Experts of a small language model.
Size: 12 layers, width 384, vocabulary 35476.
Experts: 128 experts in each of 6 layers, 128 SwiGLU neurons an expert.
Training: a variant of Muon for the experts, 8385 steps.
Below are experts of layer 4 (counted from 0) of a mixture-of-experts language model. Rows are named router (the router's row for the expert), down (a neuron's output weights, with its number) and show model dimensions 96-191. Each number is 128 + 24 x the weight over its row's rms, rounded and kept within 0 to 255. Numbers have three digits each.
After each expert's rows: a language model's description of what the expert responds to. This comes from a sample of Wikipedia text that the model never trained on.

# expert 57
router:155135093108115112077110151122118136143111134156145123134095079163122111109099106128117152153107126133127120162124150133122112127129133139125142109148160090104157152108160117116150090114143100121151149118115091090158117120125134137180155154139129162159077127145104138124163126107088146156
down3:123146125139143132121147104121163099100089167142139139109102103091105115129109109147143173082113105129159119113113086111098133143142131104133155127154124150143152104145113143102178124151112153106133145117178074141176176167121126139131123137138166109146138134153117129143089129147132108164
down4:114108094093119104135141102106134156151154132143123125137152165138098148099137090153139148154142165095167156115143122125093115099140128110082122143133164153127141149119207138148131141159101152159094139092094135158149162113154080099147131138145119121175097136159084125100150125140069160139
down5:155157160130090102094094105154128148133104139125077144145128152136101104165095175145149125127130161111116135138146082125122133145163122169197121118155100137151133084117101115149108125110108131137085112144169143114126161133087131128146111130114165083158167102110105166170144141123127132134
down6:129149149111103142127100167132121109125100118118103155174100151139090115098117131146143139075142117164120114126153082099095136156099121110117125138146127153184139104139160113084103158112090141123155104124149139142129138145116074143135095100125176158136119124127141154133121128133135144109
It responds to: Digits in numbers. Single digit tokens inside years, dates, scores and statistics, like the 1 in 1913 or digits in table goal figures.

# expert 1
router:129122129125126135155138166084167149144111124142107131096076111129099128126118090145113167117162163140132125125118119155136135157120102084129133110127133148130140118143112135122124144076112128133114139119139170111090098103095118141150124151158125144077096102104121109102158133094132127158
down3:076107112110121164071176126102160145115161153114082134114151119087132172128124163167132129080112112168079102105108093087102116139124131135131173114139135134143158129136153112112145146187130144158124124169122156127140090137160117116153100110164136123141125165158117133139150133148115134078
down4:151135087154150129147174132116114105149142129117105151136154123111098171154167115124134166142130100157121131066111146141135077101146180164154119167184134115143117140129115164142152136141110099113126128141120110122109111132186094119126182129131121164159170097094148134129105104153125129141
down5:108156113137109110133173108140105126125154102137132089092152126123113121141145108100135122125128089135099120130170110115127135164146118081108114106157113141111106154142138119102162120053105135164128109147121137049123125146131112144116158118102140136153117117135133124136135130115148090136
down6:091146151094107142111124137124149120135129135171182127145103165076146154097102169130143146099125128142076125110157131139121090183148113125133111158096102132152080146141139169120123153151123107122145125143143176108137066132109128130131127142088151155122111172147102133122148158148155150123
It responds to: Military and personal nouns. Nouns for military units, crews and family ties after the or his, such as crew, battalion, wife, board, plus capital-letter word pieces.

# expert 27
router:126175154135096136076131130148131141141128136122123109165143104140166111150145084167143150163112126153131101126117155144096122109089093090146103091099124133153128135140113103097100129152165124143129086095111110166124122132125123156112105130087085110110144114158097140166128133150117152148
down0:151115170083121149174172098124155137133143109181109143149109139078129153128139134097138158099151130111093140137133140081052157107131123146132128122124115114123144183120146116121140159144107172168139134114147166134143138149161129157199174135124110102136143129105145161118113114129160144120
down1:137127119131162119112098124121144105147109113096136114098116160168125165131138113119145116112158150138115106118140124083139146060142077114121105133112088160111155140152100178116132138119135135077096108161100155169130144117173132129126203143122101116149156118168106116121106177110083132108
down2:096123137117154110125162131140132127156116150154093142125094125141132068108141158128156127144146131113117069166190134096121177126109138122136095141141139099139108139130134080162130095123066119126102122108123135127107140134118108184098161155146142127180144182089106169152112155118113129114
down3:105125142146150135111102087130139159148127160150117121125113128112113111138099119160191123143102128083109158127128134102086100110127151188087157116114090116117098082149122112127118135078111115109126173085147157108137116160128117175132112114162109119130109140108143174144138089138144095085
It responds to: Opening brackets. Opening parentheses and brackets after a name or title, typically before birth years, ages, dates or translations: (born 1975), (aged 67), (2011).

# expert 46
router:160109120149129096126087134147146102114157142121129166162101119106136142157143141149098150133170094144115152112135131139103103139104108139101168182147137172125122100169140138095156122152139142115096120119097123157114154126135134132147144134160148135145135132103110134144149110141083106155
down0:148121128120109136119126108128143166159141094140164130144166110122132150126128132125072129074142112118180131143126130116125102132120126146152120133112159139103089125101177111169159128113126170105149097102142110158166155104105088110111161120117077107113119154101112120134135144154145154142
down1:136090140115117134124114084117105145152127134128103146159120112145143047157157118134095111109097145116149127110118136110132120153124095112121161137128108094129131124078117106132111112123089128066110157108113115106102132154148117159109133128134139112103155163130086178115149167155099082117
down2:145141139123091125144114097062146173113123162137118135091075123093088114135140152148106153145150122111071136118135156154149093131148140114162104141134135123087131131104125121145113172093156152136145181115112091122153162131146104161135139117110110108126115146162114126107134117172117089155
down3:131148164132149167121123122096152125125080125119171123094092132135152120143116118120122133154093123154192065122106130100140123140149104101109147138112121126161133131139092111090175165132126129153160128135113120126128140159122158140175120114142149104107151138092134143124141145117141150103
It responds to: Line breaks and table rows. Line breaks ending sentences, list items or table rows, plus table separator rows and headers like chronology, offices, constituency.

# expert 24
router:150142131167107138119117081099137151164093134119166123137138121098102100158126130171127137120116118091146124097121106091146118108173110111169107085103155146138172127134096147104124162131139140125121122163103112103083088142088158100165108154146119086138142167168125130086108106105138145104
down0:100119121155122076092116035102175139126139145134112165151099126124153154126114149156146154114136146135159130117145154132110141090143099187123102112178140199167143129156175114119140109138153113103117142136116136166124156137127134115121119092125144137185126131170138127142111138111128131147
down1:112146113088156103121110153132133099108131107094099091156133138133150136105109119125153097077140126177158119115150135132122124144174092138131096131118100115119122147147129136155099149134103169094143099140095113126128125118108101174066152140131132122149106104112108103112193113159099173071
down2:169165166128121152152110137145130075139127138086159117116159083121124090136091185136129137140085112112088147154107129109096148112107133091112130113114146130128119125159147098123127140132103131122157109112131122139127167124122175144122114119137145115164111084105171069167113120132156083114
down3:110116104162115159119154130138127172101118116112110140177125119173119126130125142098117165138178120129176090144121127122136116163118098097096155110164130183141130156163099107166184115152104133138136131141128165163149139113113146093092106118127110114125098111160108124165095102162161134113
It responds to: Hyphens and dashes. Hyphens, en dashes and slashes joining words or numbers, such as four-story, 2–2 scores, bass/treble, and list-item dashes after line breaks.

# expert 16
router:162150091106140139148121143118120105109097149127160101126162160122137129142173143110129108155102180122155114112112112152128127166136129103136124105160150131134168139121159156140137114152112174110142124135143121136114145107126150158125096090099142141140144144122152142140116099107138082152
down0:086142128125082111156150154138140173126111131129136095108178076131154132119126108144099129116151141140101103144086121162120113081181130147129170159154163095156141089138122155129143083093091098132141116125093072120136125133096112169136145121069137139138115182089145128156105083142137111123
down1:110142120091138097115146103101138185104167117171143099137159099114153119078145087168144088133148177141102120103130167128103113132117126108187132140154134125138132109108135077143136127146109094138153088151106151140113124143147125164124111118152099100119108135125127125130122114103162097151
down2:142104138140124158116108110102107119110120136138132110119139161139111113120151165103120124147118094105152128130151114129137170084102103114146100106111115096141133147069104108146121146128122159130126080129139133158139150099160135084094146164156136126134143119140156116103146111131170101102
down3:096136141109105140161100097161109123130128086144159145103155076144138154098102104120165119100144139135091104104109150112121135131137125116136112126184118141138129128124119152135156098121119130096142123131116135102103105083142063136073113138109116127163124122098139089097118128119161130098
It responds to: Foreign-name fragments. Word pieces of German, Dutch, Scandinavian and Arabic names and text, like van, Müller, -borg, -ung, plus Arabic byte pieces.

# expert 62
router:123148157145121147113162093151145139114108120145127120080157160077136184122134132121180117086114097097154125104137115164160119155089107128152124154122094147150103131122089162088159113150119148139124078131108151107162117117171169132151108148155162110186101123156109114071112168098117148129
down0:153140136072111098135120141135130117151119114127129114126164113110114144123137132074149143143176151144138168121114118106121125121146123114129115124132143121116163165111109168157109108111111136114123072144149147100147131175120076124155098111139143106171129123136165175109131170096153148115
down1:147126152097082128101130154149133120141142130138139126128118110123117162118133116111091111110117109143186128174136123059136140101100106160170107121132160139107135097120082102139128147174125099126167176144123139138141112102136159139156120129137114119160136131142158170146151136125149118136
down2:115123120130094111125174113143153135156144116105156112139110155115162048133132172133125121114126123131137123152126126087149100150163139116125122124146106126162050132146101127120136105118119135132121111208132155133153102133126111123074088128128120155140140172124145121118147130139123115100
down3:113130170106099095103156124128130131135142126105128116144129151179148125158103157149142101134095106180172143093111130084121160114131136118122123076106137147103153098113135133119126138136136103121096174116158163123101108125094129094106099092135120071100128139136142132129095104119136131099
It responds to: Foreign name fragments. Letter pieces inside foreign or unusual proper names and words, e.g. Z-oot Sims, Is-ak-sson, Qu-é, E-pis-ódio, after capital initials.

# expert 14
router:124103098096103121140138141151156089106093095111126123155143127161115075167141125169129129104152141109144135085138157082109116096174132120111131153099112166157161089113134121167146155116130110108127178096130155150160105155108130150128162150142093158135166153143151096079128129136144127144
down0:139169152150184121094088135118131104162138130136131139113120113138176144156147144142136073127132133144141115154090127140128127131103132081126118106136130135130124105106143149128118123123123133117094117114125175157101101132105122102061142158110120138108107128101118162113143055114136126122
down1:150124107141168129103115122102141162138121143124092116147158131154104139164105152114135156123127131064132142119093131176122083122120134151150110158092108142102123134136114137141103117114146107111081153147172126147158122148149124087112134138146112169128113113157141143129109105128136133159
down2:183128120156154148160157107161138135137080116082107135110148122121141128125109142126176124152148135131128110107144121096133128147105124093149132106156119169128111136154164184172108125134156116142092113117164139131100115144129179144158097180137087127093141142098137123123142117122154119134
down3:103120140130070097102125105161134137086140202129092112115145091159093092124141083123147127113128128144104126121092145159156155150158158144143120142107123128177101102144123145146092118107096114131116126099151132153133158138101130154163147142121114154116144122140126103127101141136116107112
It responds to: Line breaks and date dashes. Newlines ending infobox and list lines, and en dashes between birth and death dates, e.g. "(February 7, 1969 – November 28", taxonomy entries.

# expert 2
router:106159102131081126125110170145143147111149133104136128139121098158165096110112151145108094127130129099142141125106149092133085169147113176145145103122110175092155133132185130130132090158125116121152137161101146165160110126081128076170151125096140148109151128152117112135147148110117141143
down3:157121143084128147121085131122154113134152150094159156104163119092128137125123119115134143142142112058139096148162117132160142179139118122101130146135116157086115162116160135088176112135143131099128091087136121145156123138130124132140120138138088107114095124094096106152115114141145140131
down4:124128141067164120107092119161124129072111097096119148135093109147106119088151117104157134107102089172057117139088106134158123127098126126163098151174145121082117124140106118139112087114130092094126085110126131086125120143158154088121071135144124110145107150130104132141100075121133118137
down5:102175118118082129147120121165133114109109162098117112152143128135110129124134114116127106131124125088068134156151120131133091126151131113136128137149056178114146089125179134159128117132116146100119145127111132094104137116114107158115124134097147176092125135107088100135118105151117139147
down6:166162153134094114150179147111120126114142116128133126126118117091115124122141143090118140066141147129144145152131140112116152126120135156164144153105089152132094161093128101127151157098131106130147158134109116105135121111144141137130175119169121099116109150120128133154129139100128115084
It responds to: Table and infobox separators. Column bars, colons and dashes in wiki tables and infobox lists, e.g. medal rows "Gold medal – first place |", "- Sport: Athletics", sports stat tables.

# expert 39
router:163139145130156150095102157132164139105128120079127094096122116094112122151115128073147167169123100115103106099103110142094115098097100140161150132136153117142154128102129156140103125105127116116105132124140108092141126105113117101149124120148128105156189107165119147154102143118133147168
down0:125126123131152088132075117122141092084140117110135138136147053144084138101145092110104157125094113102160100114116112100112157114112120143092143105111118183125148193159151122125134132116117127136123127106091099120152132143104095121149099138141132138150125124149076128128131116133148142133
down1:105129140117126124151123109179126113161125097131145089119095180154081147147134152139158152159133094146137168148119100137099102131130150132137146122120153113093124090145111148128107122170107125138126126135104149138141118129091153167139158129098096113088165150127144122105158157125137127075
down2:109141121133141151107086126153120121115127120162154118159111143102149162143150136115109106142135107122120110144168122128090115152138106111177170115114133096067109119122153097100116122140113138145112105127133156116115153169133098106128133153117112163121125149160123130139171103156087134160
down3:145096152147155177126135133080118127150132118119115117119149137098173166134140121136135182142149140121131131139120150161109094156100145114111128123154123102077114118116135103123115099143127115106113137158137140116103095120112125168143127169112137162138151109094103114168072116144128123137
It responds to: Name-internal word pieces. Middle and final pieces of foreign surnames and place names (Moy-er, Dakshin-amo-orthy, Kram-aren-ko), plus United in United States or Kingdom.

# expert 7
router:158098135132123091141095131107137129147170095127158156174142127142097142111149100104091096183171140169137144084127120089159112173160134108139141141138103158129119107109094132094101132137105147113120144153127116114124141166108120112124125157150130114133095164121108168153113146165093111117
down3:156148144142156094156130178141079120131092120145118093115156119078143124153141106131116117121129135129067128126111091162103183158107153134162115129102158072066145170125102154114103079143132104123139111101148117151120140135120116160134076120134129113138108089110112095126161163128171089105
down4:095160109137129153141117110120171103159098136102108124126130169140112112109111133147106122081146081119133156108154172159131130130140084079117119112184132113144151103159132119086125111153115109108110088139126116138101134132127151128140101143134130144103164123103139096115136137169157139085
down5:137129090136064107121115097106100089110115080110141118177121145138136154160151125089164143138147140120124138084176099107092156135153095133160130147086162139144079104100071092164145146102159124111138122124129134137078192125110105141157093144111134153148115140126157093211114145116107145161
down6:091125113136111142146140136106142083146156133098144104156120155131177084152134090142122090117164110165128122136126138171116069134152124135124112141159132180118117125139099095166118085115134152098167127111118117141179118133143111151103126115139149190099150143124111152150136130095162141124
It responds to: Line break after headings. Line breaks right after wiki section headings such as ==History== or ==See also==, plus the === heading markers and breaks before tables.

# expert 55
router:117164139142085173168134139100145147102140127135116183091106146087114146123140160133168138092119131131123143141139103089121122144099106108146137133133088162144153162096091106159157171143114109122124085075134102132182140133131141131133104142141112093150109141122143143123125134080141094159
down0:116127129146104134129096095151179109133099111135177118129085132100143102149088146111146131104111118141109116108133115109129108156157130212098085135122167106142138136149161140083102159200192151134156109133118162128145113129137100137125100098119118130146108165129118091134121116120140079147
down1:136119155153120139124138142131119121158142143079156144135128141126119095126156130129082116086135127139173112123142182115053122128101107107135116117144135136110136193121097139137135123123102159176130171144146154146083130121135106122123164117128128118088124159120124150119122144115157110164
down2:192131148143142111124100146149127133155153121132133140164096124128119127151130105137103126120155111081126118097115129123146145162155102164159087187104145144149142147139163118125127154157130137152141109122090139156168144138145130118159067079100123143114152125108137157141114142148104122166
down3:103127176087097101149188136160118155139152145134165129165142148105149123148149129178133114125121132142138114131107126137142098139147106114143110116118120175104140120137117107144118137078118131163123137127138129182102112119116143142081158121124064128127132114112094126143181168166121126112
It responds to: Name particles and prefixes. Name particles and opening syllables in Romance, Irish and Arabic names and places, such as de in Rio de Janeiro, da, St, San, Al.